config = dict(
    n_layer=9,
    d_model=384,
    n_experts=24,
    experts_per_token=2,
    d_expert=112,
    d_shared_expert=0,
    activation='swiglu',
    moe_layers=[0, 1, 2, 3, 4, 5, 6, 7, 8],
    n_empty_slots=12,
    router_score='softmax',
    normalize_top_k=False,
    routed_scale=1.0,
    balance_loss=0.00164,
    balance_bias=True,
    router_z_loss=0.001,
    init_std_router=0.00604,
    lr_router=0.000416,
    n_head=3,
    n_kv_head=3,
    head_dim=64,
    vocab_size=33841,
    norm='rmsnorm',
    norm_place='pre',
    norm_eps=1e-05,
    positions='rope',
    rope_base=10000.0,
    rope_fraction=1.0,
    qk_norm=False,
    attn_scale=0.125,
    tie_embeddings=False,
    parallel_block=False,
    init='trunc',
    init_std_qkv=0.0206,
    init_std_o=0.0,
    init_std_up=0.0206,
    init_std_down=0.0,
    optimizer='adam_variant',
    lr=0.000511,
    beta1=0.9,
    weight_decay=0.48,
    lr_head=0.00622,
    grad_clip=1.0,
    warmup_steps=438,
    schedule='cos',
    final_lr_fraction=0.03,
    batch_tokens=[32768, 65536, 98304],
    seq_len=1024,
    doc_mask=True,
    train_tokens=283300000,
    steps=4785,
    dataset='wikipedia_en',
)
Below are experts of layer 4 (counted from 0) of a mixture-of-experts language model. Rows are named router (the router's row for the expert), gate (a neuron's input weights, with its number), up (a neuron's input weights, with its number), down (a neuron's output weights, with its number) and show model dimensions 0-95. Each number is 128 + 24 x the weight over its row's rms, rounded and kept within 0 to 255.
After each expert's rows: "comes before" lists some tokens at least twice as common just after its tokens as in all text. This comes from a sample of Wikipedia text that the model never trained on. Tokens count by the router's weight.

# expert 12
router [137 144 168 111 140 112 161 147 172 113 116 143 111 161 130 114 142 154 155 109 138 150 114  93 138 100 145  99 103 136 109 143 146 121 146 115 116 155 147 141 139 104  99 134 117 114 118  97 151 127 122 158 125  92 154 102  95 174 154 133 134 174 171 140 165 159  95 143 150  93 106  90 121  95 144 138 127 146 137 141 130 128 107 120  88 117 141 112 125  92 117 104  98 137 151 167]
gate0 [121 168 128 140 125 109 127 141 103 111 155 134 103 173 118 143 123 162  93  73 134 161 120 119 111 158 109  99  89  98  86 118  82 111 134 133  91 173 118 145 117 113 116 152 103 126 125  91 117 137 156 132 127  91 148 159  76 134 152  81 115 143 122 145 112 141 122 133 135 110 132 145 166 146 130 123 148 124 116 133 132 119 116  99 113 136 113  59 114  71 131 139 110 161 135 137]
up0 [149 146 130 166 119 108 137 102 139 147 132 101 118 132 123 154 149 158 125 111 121  94 129 137 119 104 108 138 126 119 105 124 128 148 122 163 144 112 116 130 115 116 118 134 116 135 139  95 126 118 129 118 162 137 126 125  88 116 139 143 125 124 123 149  84  99  95 107 147 129 155 186 149 102 108 105 157 171 135 163 112 104 145 116 124  89  96  77 147 131 108 110 150 136 169 121]
down0 [138 154 119 125 110 154 124 144 159 131 127 111 166 111 126 136 124 123 144  94 113  93 169 120 148  89 101 122 132 108 114 100 141 136 123 143 105 123 109 138  83 148  93 114 136 113 133 116 134 141 124  73  93 160 107 137 159 120 129 164 119 122  92 107 124 151 153  81 115 126 150 145 131  94 131 151 119 137  93  97 163 148 154 207 123 133 104 146 162 145 149 104 111 104 101 134]
gate1 [176 112 130 119 147 116 125 173 122 111 106 157 153 120 116 203 125 124 168  97 157  95 143 133 132 119 149 132 177 132  97  97  54 139 162 124  85 149 107  76 130 134 107 135 139 125 109 129 121 149 138 115 159 119 135 143 146 101 109 132 140 142 133  98 136 112 134 132  99  99 133 170  81 130 145 132 105 128 120 126 141 151 156 106 142 139 127 146 146 150 112 168 147 125 127 132]
up1 [143 142 138 142 120 188 111 135 169 159 102 121 139 126 135 127 154 108 113 159 125 150 129  94 111 153 106 120 131 109  87 117 146 133 130 124 153 131 162 158 142 140 183 104  93 159 135 135 107 119 137 138 129 115 158 114 165 122 100 102 144 171 136 133 115 174 115 166 127 104 131 140 148 108 129 116 127 128 143  98 132 124 134 126 124 143 138 140 121 131 134 158 130 141 161 106]
down1 [136  86 128 174 123 148 155 150  62 136 155 138 153 158 132 118 121 165 136 111 136 139 130  92 159 176 127 119  86 153  73 181  99 117 109 137 152  91 143 108 162 138 123 116 124 147 126 121 142 162 131 136  88 120 146 109 129 177 120 126 109 125 196 112  80 126 114 123 159 132 109 135 108  96 123 119 146 129 110 134 156  98  88 107 150  89 142 118 162 129 140 181 101 169 174 137]
comes before: "19", "20", "18", " ", "17", "16"

# expert 0
router [173 152 136 119 152 149 135 166 150  89 139 151  86 143 167 103 125 125 165  84 153 136  91  94 124 132 138 121  89 144 121 173 139  82 178 100 122 145 143 150 163 121 119 124 112 105  94 115 132 138 105 159 141 129 143 104 122 141 149 103 142 167 118 109 144 153 125 122 154  77 111 105 100 114 113 146  82 136 154 142 117 134  87  82 116 158 120 131  74  97 146  91 109 136 116 147]
gate0 [ 51 122 144 121 180 113 141 120 116 135  97 128 150 120 130 118  55 112 110 138 104 110 112  96 128 112 155  96 104  84 128 108 106 146 178 116 141 113 121 119 166 105 122 117 160 127 117 122  82  92 151 134  97 128 123 110 147 124  62 138 144 121 148  87 118 130 151 130  88 135 105 136 112 150 136 155 136 113 123 129  91 115 107 139 132 157 108 161 123 144 128 134 141 113 103 104]
up0 [136  87 115 153 153 101 130 143 126 130 129 129 113 166 146 144 122 153 126 141  65  82 104 120 162 126 153 136  99 121 131 160 100 104 124 100 138 128 122 130 102  91 118 144 151 142 114 140 132 139 132 118  90  83  95 139 115 103 142 148 141 132 102 127 135  76 116 126  84 148  99 110 107 124 120 135 146  88 138 114 158 113 145 117 129 165 127 118 129 147 152 107 151 107 113  94]
down0 [ 99 187 114 142  98 132 135 132 119 147 133 107 122 136 102 125 133 129 127 128 117 146 102 116 129 126 150 128 127 171 130 142 151 123 110 136 160 121 163 132 104 106 144 118 104  78 137 123  96 113  77 201 133 163 117 140 131 146 154 139 152 145 201  82 110 102 164 125 148 160 170 150 128 127 123 148 150 149 110  84 163  87 126  88 154  96 132  70 131 133  94 140 104 146 110 116]
gate1 [130  91 125 109 146 150 159 140 145 121  97 170 119 120 156 116 172 170 135  99 107 113 113 165 139 110 128 158 124 116 139 132 188 113  96 133 127 125 123 127 174 119 153 143 149 127 163 119 140 146 106 110  96 118  79 175 134 105 152 175 132 126 142 116 201 110 129 145 116  93 129 123  77 123  94 138 154 159 161 156 119 141 137 149 109 136 124 145  51 149 107 106 118 116 154  89]
up1 [149 175 129 120  90 139 119 126 124 176 168 106 138 165 100 152 157 117 145 154 169 139 149 136 128 136 110 110 124 136 112 109  90 133 151  89  82 112 126 147 122 131 129 131 117 149  77 139 141 129 113 146 147 146 159  95 100 125 124 123 120 119 100 161  79 150 115 126 120 110 133 146 127 124 144 161 119 116 135 140 144 156 128 124 125 149 163 101 154 107 128 166 119 147 119 190]
down1 [148 165 132  88 151 177  88 161 109 142 138 128 120 115 156  87 114 100 133 137 141 133 151 104 137 135 160  91 133  96 138 144 118  98 175 142 102 138 147 145 146 135 164 107  91 145 101 143 104 132 126 139 101 131 123 109 141 137 105 112 149 136 100 110 115 162 140 124 114  84 159 111 109 172  99 166 121 158 130 174 147 114 110 111 144 147 155 136 112 112 120 128  99 138 103 137]
comes before: " ", " the", " a", "|", " his", "born"

# expert 4
router [131 160 135  90 119 160 126 165 195 138  98 137 117 168 126 123 131 153 130  98 148 108 119 129 109 140 121 128 140 146  96 152 109  88 150 142 122 141 125 151 122 106 132 136 153 133 103 112 151 151 144 127 114  88 149 134  89 148 156 127 140 166 116 125 122 139 123 179 165 100 104 106 108 114 141 131  91 117 145 142 102 140 125  86  84 144 151 118 149 139 139 118 144 174 158 136]
gate0 [140 154 113 127 121 152  85 146 165 119 114 146 125 148 167 103 133 147 152 133 141 115 141 148 141 111 131 147 158 134 125 174 107  92 128 153 130 146 165  98 140 129 107 140 129 137 103 154 130 130 133 130 124 121 162 119 123 133 116 133 140 130 110 130 120 123  82 167 134 102  98 135  87 124 115 134 112 136 102 131 107 118 111 110 126 124 136 108 133 116 183 110 110 178 160 142]
up0 [113 111 138 106 173  88 156  99 116 106 136  86 134 101 101 123 123 137 130 111 137 170 111  95 141  82 137 106 102 157 166 118 167 131 150 106 137 134 124 125 147 132 144 143 146 103 167  82 163 127 131 125 160 132 129 116 123 114 146 133 134 107 110 123 134 157 131 119 105 144 151 104 171 130 142 137 147 141 141 117 158 141 118 109 113 111 133 139  95 141  43 118 105  85  89 151]
down0 [128 156 159  89 113 108  96 121 137 147 174 175 136 149 103 101 153 150  82 164 157  84 145 112 122 107  98 113 125 137 143 191 147  99 135  96 150 110 166 197 111 120 123 122 121 139 108 101  74 167 134 146 130 138 128 130  91 119 149 135 120 150  98 160 116  99 129 109 117 137 137 121 144 110 131 118 156 150 137 130 111 101 145 150 149 115 149 176  76  97 101 130 179 100 132 128]
gate1 [104 161 130 128 135 129 165 126 106 138 120 138 149 117 140 139  96 148 133 110 122 106 101 134 116 130 129  88 120 110 117 172  95 112 172 152 102 135 111 146 128 105 143 143 174 124 138 124 150 132  95 159 132 109 131 150 157 135 123 132  80 114 116 135 163 111  97  74 121  53 114 158 118 136 148 118 139 128 166 125  94 114 158 120 119 147 171 120 130 148 104 132 144  98  99 122]
up1 [123 105 122 136 132 177 115 151 121 120 107 158 160 146 119 131 179 144 100 125 125 195 108 101 144 145 126 142 127 129 111  53 156 151 108 124 166 130 139 128 108 146  77 115 112 114  97 148 162 136 158 124 154 159  95 132 126 125 124  96 165 141 155  90 134 182 109 116 100 161 108 127 147 127 122 129 107 115 102 135 113 132 132 169 124  93  90 133 138 127 107 106  88 123 110 162]
down1 [139  69 115 165 148 167 102 182 134 113  91 143 115 144 147 121 128 113 121 121 157  85 120 100 160 150 142 100  87 152 157 139 139 130  84 169 129 117 127 159 133 166 110 133 155 112  88 140 146 131 108  93 114 124 144 128  92 165 166  77 123 119 161  90 124  90 154 108 136 140 135 109 104  65 152 113 111 120 128 113 117 138 120 138 175 128 143 118 132 145 151  91 124 141 165 158]
comes before: ":", "-", "\n", " |", "%", "°N"

# expert 23
router [145 171 134  88 123 156 136 141 170 121 104 143 100 161 140  93 130 137 149 103 155 159 106  99 150  85 114 138  99 150 128 131 142  89 120 122  98 178 114 147 185 135 105 173 140  93 120 139 138 131 119 128 115  84 154 131 100 135 140 131 145 139 154 143 153 156 127 118 152 111  84  86 118 102 131 147  99 168 157 139 113 164  97 126 128 135 142 139  79  77 131  95  83 127 146 145]
gate0 [138 157 144 108 149 175 136 128 127 131  95 145 116 188 139  92 114 166 144  97 126  96 130 110 135  96 149 143 106 128 116 103 107 127 139 145 132  99 132 222 146  76 122 149 125 168 133 145 142 137 115 156 123 106 128  81 160 160 172 171 126 125 149 118 144 127 108 128 160 122 105 112 151  89 162 119  73 109 131 142  84 135 128 122 114 165 123 107 171 103 168  70 121 111 178 124]
up0 [121 123  99  93 120 215 128  99 110 150 114 132 112 158 123 127 126 107 127 152  98  98 128 120 119 146 144 101 141 120 111  87 109 134 104 128 108  84  78 191 120 123 132 117 129 196 126 115 136  92 100 121 125 150 130 114 107 123 163 118 139 121 127 147 119 131 111 150 147 136 137 104 138 124 124 114 105  93 157 141  80  90 128 111 117 124 139 141 179 130 152 117 127 126 174 113]
down0 [109 135 116  88 116 168 177 117 146 152 163 156 121 112 119 133 148  93  96 142 109 158 136 103 149 160 121 120 132 122 163 101 127 126  90 146 123 115  95 106 134 166 155 152 111 119 137 119 129 101 152 117 112 124 118 155 134 126 107 117 120 100 150 133  91 142 140 134 116 149 155 123 125  97  88 136 102 122 120  94 126 139 124 132  93 149  77 107 139 125 138 156  82 117 102 120]
gate1 [152 117 108 118 131 171 115 114 159 125 129 115 161 123 189 104 135 141 126 144 131 115 130 142  99  96 108 110 147 151 114 130 138 105 104 130 136 138 105 141 172  92 142 130 161 130 115 144 137  63 157 121 132 112 102 160 130 116 134 124 121 119  91 157 103 171 158 116 158 154 108  82 125 135 131 114 105  92 129  99 100 106 118 148 143 124  82 143 104 132 133 117 134 144 114  71]
up1 [114 138 168 155 134  74 112 174  98 136 113 134 139 161 130 152  95 107 127 147 139 158  83 103 164 122 147 126 130 142 136  98 117 138 177 114 116 132 148 125  79 162 141 117  97 110 167 108 106 186 143 103 138 114 150 118 160 121  89 139 137 141 142 147 144 134 110 182 127 120 122 139 108 153 143 106 146 126 159 158 133 124 158 113 129 124 174 128 139 129 131 111 112 101 151 158]
down1 [150 100 111 115 114 198 173 148 135 153 166 145 168 130 136 144 126 106 128 113 129 152 134 150 106 136 114 147 141 127 123 145 152 141 155 130 121 133 113 126 104 134 173 177  52 177 134 119 139 129 176 122 107  88  84 115 105 151 151 135 147 130 113 172 172  94 165 126 125 102 146 107 127 132 164 142 151  86  94 148 130 150 196 114 124 147 122 167 156 135 130  87  77 124 112 130]
comes before: " ", "0", "1", "2", "3", "4"

# expert 11
router [153 208 130 147 153 159 162 161 188 108 100 145 114 133 139  95 127 143 154 118 167 162 111  93 130 128 159  99  83 135 108 164 162 111 174 115 125 175 136 117 166  89  83 156 150 122 109  88 148 138 103 150 109 120 177 102 127 137 116 103 140 143 131  94 124 173 106 144 137  92 115 108 103 113 132 164 103 133 148 127 117 116 105  89 124 160 129 124 102  74 131 123 115 143 130 179]
gate3 [109 152 146 152 135 152 139 175 129  99 107 162 129 167 122  90 125  84 132 121 127 149 156 173 104 166 131 120 179 140  90 109 131 116  63 139 114 109 142 123  93 172 130  99 139 123 125 107 131  93 180 158 132  91 127 133 146 156 154 136 159 114 118 134 162 131 179  88 118 105 114 120  94 110 104 116 143 115 152 135 166 105 114  94 104 124 153 137 142 156 139 114  89 156 121 116]
up3 [136 113  77 111 131 130 101 171 115 153 160 106  95 112 142 127 120 165  86 126 151 104 139  72 140 127 132 132  95  97 117 127 166 190 110  95 131 182 149 126 115 146 104 163  98 154 130 100 184 149 134 150 177 177  96 158 123  80 137  95 114 114 113 132 129 116 166 143 115 155 125 156 100 153  96 148 141 112 133 140 161 139 144 137 144 136 128 140 143  96 117 139 111 121 146 132]
down3 [158 140 125  70 113 184  91 113 113 116 134  65 128 109 126 114 129 122 104 148 138 151 135  92 113 135 148 129 102 149  99 123 139 122 133 138  94  82 132 123 104 114 124 131 136 112 130 146 135 141 153  79  73 145 183 131 143 137 109 147 166 151  96 141 151 109 105 164 137 137 127  97  67 108 116 108  95 107 113 107 118 143 127  76  67 135 102 128 104 134 175 154 127 121 166 142]
gate4 [174 193 149 125  94 146 176 102 128 176 131 106 119 151 126  89 149 100 142  98 148 124 163 143 114 108 109 162 172 133 104 126 115 130 126 143 137 153 150 104 162 163 100 147 125 131 113 118 121 150 140 162  64 117 146 153 121 119 128 124 118 123 174 131 139 128  56 137 112 119 139 126 145 134  93 161 109 124 138 130 170 186  94 125 113 178 130 115 129 139 130 107  89 115 158 135]
up4 [171 125 120 146 130 135 150 128 131 167  87 107 158 118 118  73 145  86 142 134 135 132 144 125 124 100 119 157 195 125 104 106 137 131 155 157 164 116 131 100 166 166 101  98 101 140 127 112 165 133 137 118 115 107 125 159 129 141 112 105 100 173 154 112 110 174  85 104 113 152 142 117 107 140  86 157 125  96 132 123 153 137  98 115 133 127 158  98 105 143  98 121  99 107 130 137]
down4 [125  77 120 137 149 135 162 153  83 118  81 176 104 100 127 154 111 162  80 145 117 108 110 149 114 150 110 110 148 140 146 142  95 164 123 179 149 105 144 130 116 136 156  95 131 148 104 137 151 144 120 153 144 122 133  78 142 125 143 120 129 152 100 136 123 128 138 106 171 153 169 107 173 171 135 120 138 131  98 125  99 133  94  69  75 104 137  96 139 135 153 156 147  81 126  95]
comes before: " a", " to", " in", " the", " by", " on"

# expert 22
router [135 163 138 109 127 165 145 149 153 108 129 143 104 162 131  90 153 159 136 118 171 166 114  92 137 133 136 118  81 140 138 168 123 105 153 128 100 158 129 163 146 116 129 138 133 121  69  87 132 130 127 164 148 112 160 117 125 158 122 111 123 175 123 101 157 173 134 154 153  82 122 102  99 121 136 161 121 167 151 158 115 142 115  87 114 146 155 113 109  99 149  96 100 126 127 164]
gate0 [114 128 146 139 142 135 110 105 117 130 131 150 141 127 151 128 152 120 122 117 133  82 137 144 138 134 116 129  82 135 136 135 120 163  82 165 136 118 139 131 100 172 138 149 131 153  68 146 135 131 154 115 122  82 125 104 118 171 135 121  95 122 113 123 150 156 137 147 145 108 156 140 111 163 183 144 153 144 183 156 144 175 165 142 136 134 130 122 122 128 159 143 143 121 170 157]
up0 [155 140 100 134 114 125 144 141 128 174 128 147 137 176 138 140 150 146  91 138 163 129 130 173 134 115 113 138 161 124  95 106 109 118 118 147 100 151 135 107  71 132 119  88 146 139  94 161 149 115 114 152 110 106 161  98  98 125 119  96 157 171 174 149 152 124 100  91 143 108 100 104  88 136 202 125 124 141  93 113 145 107 166 115 126 120 139 164 131 129 110 155 132 129 149 136]
down0 [168 170 187 104 187 130 164 139 130 142 118 130 140 101 102  96 129 148 129 163 147  94 110 118 159 134 148 115 137 142 136 131 136 150 133 116 159 124 130 117 171  68 147 122 134 187 167 172 127 158 103 162 135 184  91 108 119 127 156 157 139 118  99 110 116 120 130 175 151 130 132 110 126 168 136 159 143 150 109 154 159 104 100 179 122 111 133 125 111 112 110 139 121 127 167 129]
gate1 [154 148 136 104 123 124 144 134 157 103 106 153 147 131 152 142 132 134 153 151 116 132 130 144 112 123 136 137 117 162 134 158 157 137 181  95 154 138 116 102 126 107 110 146 129 109 145 167  78 128 102 113 111 116 142 135 127 171 133 141 145 122 153 112 121 129 115 104 149 105 109 132 123 107 150 119 125 136 141 140 143 142 130 129 145 155 107 136 135 131 148 147 139 122 108  78]
up1 [113 142 103  98 109 111 144 120 121 111 101 156 178 121 146 161 131 142 121 122 103 117 138 141  88 165 115 126 120 119 142 165 119 149 163 138 156  92 142 143 107 123 149 135 104 126 101 124  93 103 142 108 144  89 113 162 158 122 108 148 109 159 125 122 141  94 147 119 145 114 140 145 115 134 111 125 140 124 149 134 147 120 140 118 157 163 130 170 153 181 159  93 129 119  93 103]
down1 [165  99  73 120 115 138 112 189 184 159 171 117 114 116 101 112 111 124 125 139 142 162 108 145 114 102  90 135 149 132 155 117 169 120 104 139 123  91 158 134 162 134  88 119 136 101 118 125 150 114 149 165 159 128 103 185 109 167 138 169 114 140 120 145 142 161 143  98 147 153  82 127 126  90 140 145 114 136 136 117 140 112 172 131 141 107 124 103 111 140 148 139  97 127 107 159]
comes before: " The", "==", " In", " He", " It", "The"

# expert 5
router [135 173 137  90 155 154 156 163 137 133 128 155 112 152 139 104 180 138 155  96 141 179 115 108 146 117 148  97  92 113 125 138 120 116 180 132 104 172 143 161 151 115 101 146 144 116  68 118 123 136  95 156 125 116 138 114  75 155 145  86 131 135 152 118 130 152 111 157 159  87  93  89 108 122 122 190 120 137 134 155 102 155 130 104  95 160 146 109 103  97 133 107 111 118 157 156]
gate3 [139 127 106  93 128 139 113  81 121 101 157 119 107 134 154 157  98 131 133 139 137 106 127 138 115 132  82 104 138 122 125 155 136 142 121 127 146 129 106 143 150  95 169 161 129 123 123 110 156 146 129  81 130 123 111 165 130 121 142  94 116 100 124 132 135 103 140 114 121 122 108 100 155 138 114 136  92 112 120 125 132 127 179 104 140 160 178 153 134 131 132  94 129 126 148  95]
up3 [ 97 142 154 198 125 135 149  90 116 111 146 100 143 106  83 140  99 184 119 135 133 138 142  99  86 106 170 159 137  65  84 140 145 132 101  87 119 130 101 125 120  96 125 154  93 132 154 102 158 128 172  92 115 150 151  79 182 174  92 149 127 120 132 137 109 133 143 131  79 165 176 155 128 158 181 143 136 105 142 105 146 120  94 138 114 136 123 125 150 103 113 146 168 112 168 139]
down3 [153 118 140 134 144 155 141 118 116 136 146 143 107 131 159 141 170 122 168 150 132 121 115 111 146 146  88  99 104 164 101 108 118 102 157 130 152 123 119 150 109 138 123 117 113 138 148 137 114 113 106 120 108 106 126 132 112 126 149 149 117 159 104 126 125 155 119 179 152 136  84  69  79 121 147 131 141 159 114 126 169 154 108 136 155 125 108  93  70 102 117  95  64 122 102 113]
gate4 [147 146 132  68  97 119 156 142 150 138 104 166 154 124  80  85 142 144 122 111  95 157 139 125 111 120  91 159 150 101  95 119 151 113 133  98 129 117 103 119  95 105 144 116 137 130 150 120 115 136  98 127  69  94 117 153 124 164 139  98 140 150 161 137 124 147 124 128 164 130 112  87 143 129 144 124 127 151  87 181 134 124 121 161 118 141 181 119 186 104 131 129 101 149 113 145]
up4 [ 81 155 162 112  78 129 161 132 130 117 125 119 119 138  61 150 140 129  80 138  77 141 134 125 114 137 118 143 154 114  91 113 130 123 122 115 119 158  82 116 101 107 120 141 154 168 124  98 109 114 160 123 122  86 126 135 143 167 160 129 121 127 105 129 121 133 114 131 185 113 123 142 167 126 150 100 164 127 103 123 120 132 107 137 151 157 153  97 159 146 100 141  79 118 117 123]
down4 [ 73 140 129  98 112 168 115 117  45 156 186 122 115 145 152 131  96 120 123 124 104 114 108 135 166 134 162 139 139 106 114 148  87 109 123 117 142 142 118 128 134 162 129 144 135 145  97 136 148 101 153 125 141  88 155 167 157 108 122 138 158 113 111 136 132 126 133 126 152  80 160 156 119 110 132  95 121 112 157 137 139 158 130 112 142 116 124 169 114 103 133 143 125 113 172 142]
comes before: " the", " a", " his", " its", " this", " their"

# expert 9
router [127 162 115 131 152 103 128 141 171 122 157 128 113 154 131 129 118 129 150 117 161 169 135 103 154 100 152  68  80 152 121 145 157 128 173 134 122 135 139 127 156 135 123 148 146  97 126 116 130 147 103 133 121 125 168 125  96 174 134 119 142 153 128 109 122 158 116 151 139  98 131 120 122  97 123 160 121 143 153 156 117 132  78  84  77 152 150 111  96 106 135 131 118 137 150 155]
gate0 [117 132 142  94 163 111 122 145 107 126 101 177 117 128  66 149 111 149 107 113 118 121 144 108 163 116 132 161 159 152 102 133 100 156 150 145 157 110 118 124 166 127 132 118 100 147 144  88 119 162 106 153 114  85 156 148 165 151  94 147 108 156 145 108 162 149 113  97  79 128 147 122 159  98 112 110 134 137 139 120 161 126 132  89 163  98 123 159 110 112 167 116 164 169  96 159]
up0 [131 164 146 152 103 130 173  78 186 122 121 105 121 140 163  90 136  88 137 111 103 124 133 104  96 113 144 125  97 137 176 101 111  98 183 117  93 141 120 130 133 147 115 109 145 139 149 120 134 122 150 121 162 151 128 101 121 110 151 130 161  90 114 131  81 138 129  86 128 131 124 107 150 124 133 137 136 121 107 170 130 137 183 151  88 135 102 108 144 127 135 134 135  89 139 141]
down0 [144 172 135 119  79 152 113 112 142 129 146  85 120 152 193 135 121  67  90 117 153 132 121 189 139 145 106 106 154 115 145 158 128  81 137  76 133 134 191 124 156 112  84  96 177 137  94 177 114  83 110 155 111 150 129 129 127  99 133 101 158 140 107 178 137 131 112 149 129  93  94 146  87 141 153 105  93 117 115 139 112 131 136 116 133 153 118 101 133 108 141 108 117 120 154  96]
gate1 [ 98 113 144  95  89 130 145 128 162 133 184 119 123 174 131 144 120 133 116 148  97 139 125 120 104 132 120 136 168 127 107 114 121 158  95  86 101 145 116 149 120 146 142 121 127 122 162 149 108 117 159 126 133 152 142 153 123 121 136 187 120 146 166 146  90 135 172 157 152 124 151 139 113 108 100 135 138 148 136 100 161 135 132 132  99 155 128 125 130 111 115 144 144 116 127 135]
up1 [153 153 143 169 142 139 146 101  95 128  92 145 120 128  59 154 124 133 119 160 135 147 109 161 120 124 133 195 153 148 118 154 113 143  89 122 115 152 112 155 117 110 114 179 162 132 112 117 141 128 102 110 116 146 105  94 145 139 114  79 117 130  86 119 127 122 121 126 130 145 156 131 113 169 170 136  94 124 129 122 139 105 123 136 120 121 146 110 159 166 109 152 149 153 118 131]
down1 [186 163 127 163 119 139 103 134 149 119 128 139 132 115 147 138 142 104 102  88 111 104 144 125 126 107 137 129 102 141 126 111 132  93 148 160 154 144 144 150 157 145 126  94 140 125  98 160 119  80 135 134 174 139 128 111 160 121 124 159  83 128 122 124 138 158 102 124 143  96 106 125 127  81 117 112 110 141 152 165 113 120 115  94  96 104 123 142 124 149 127 125 108 137 101 120]
comes before: ":", " of", " |\n", " in", " by", " to"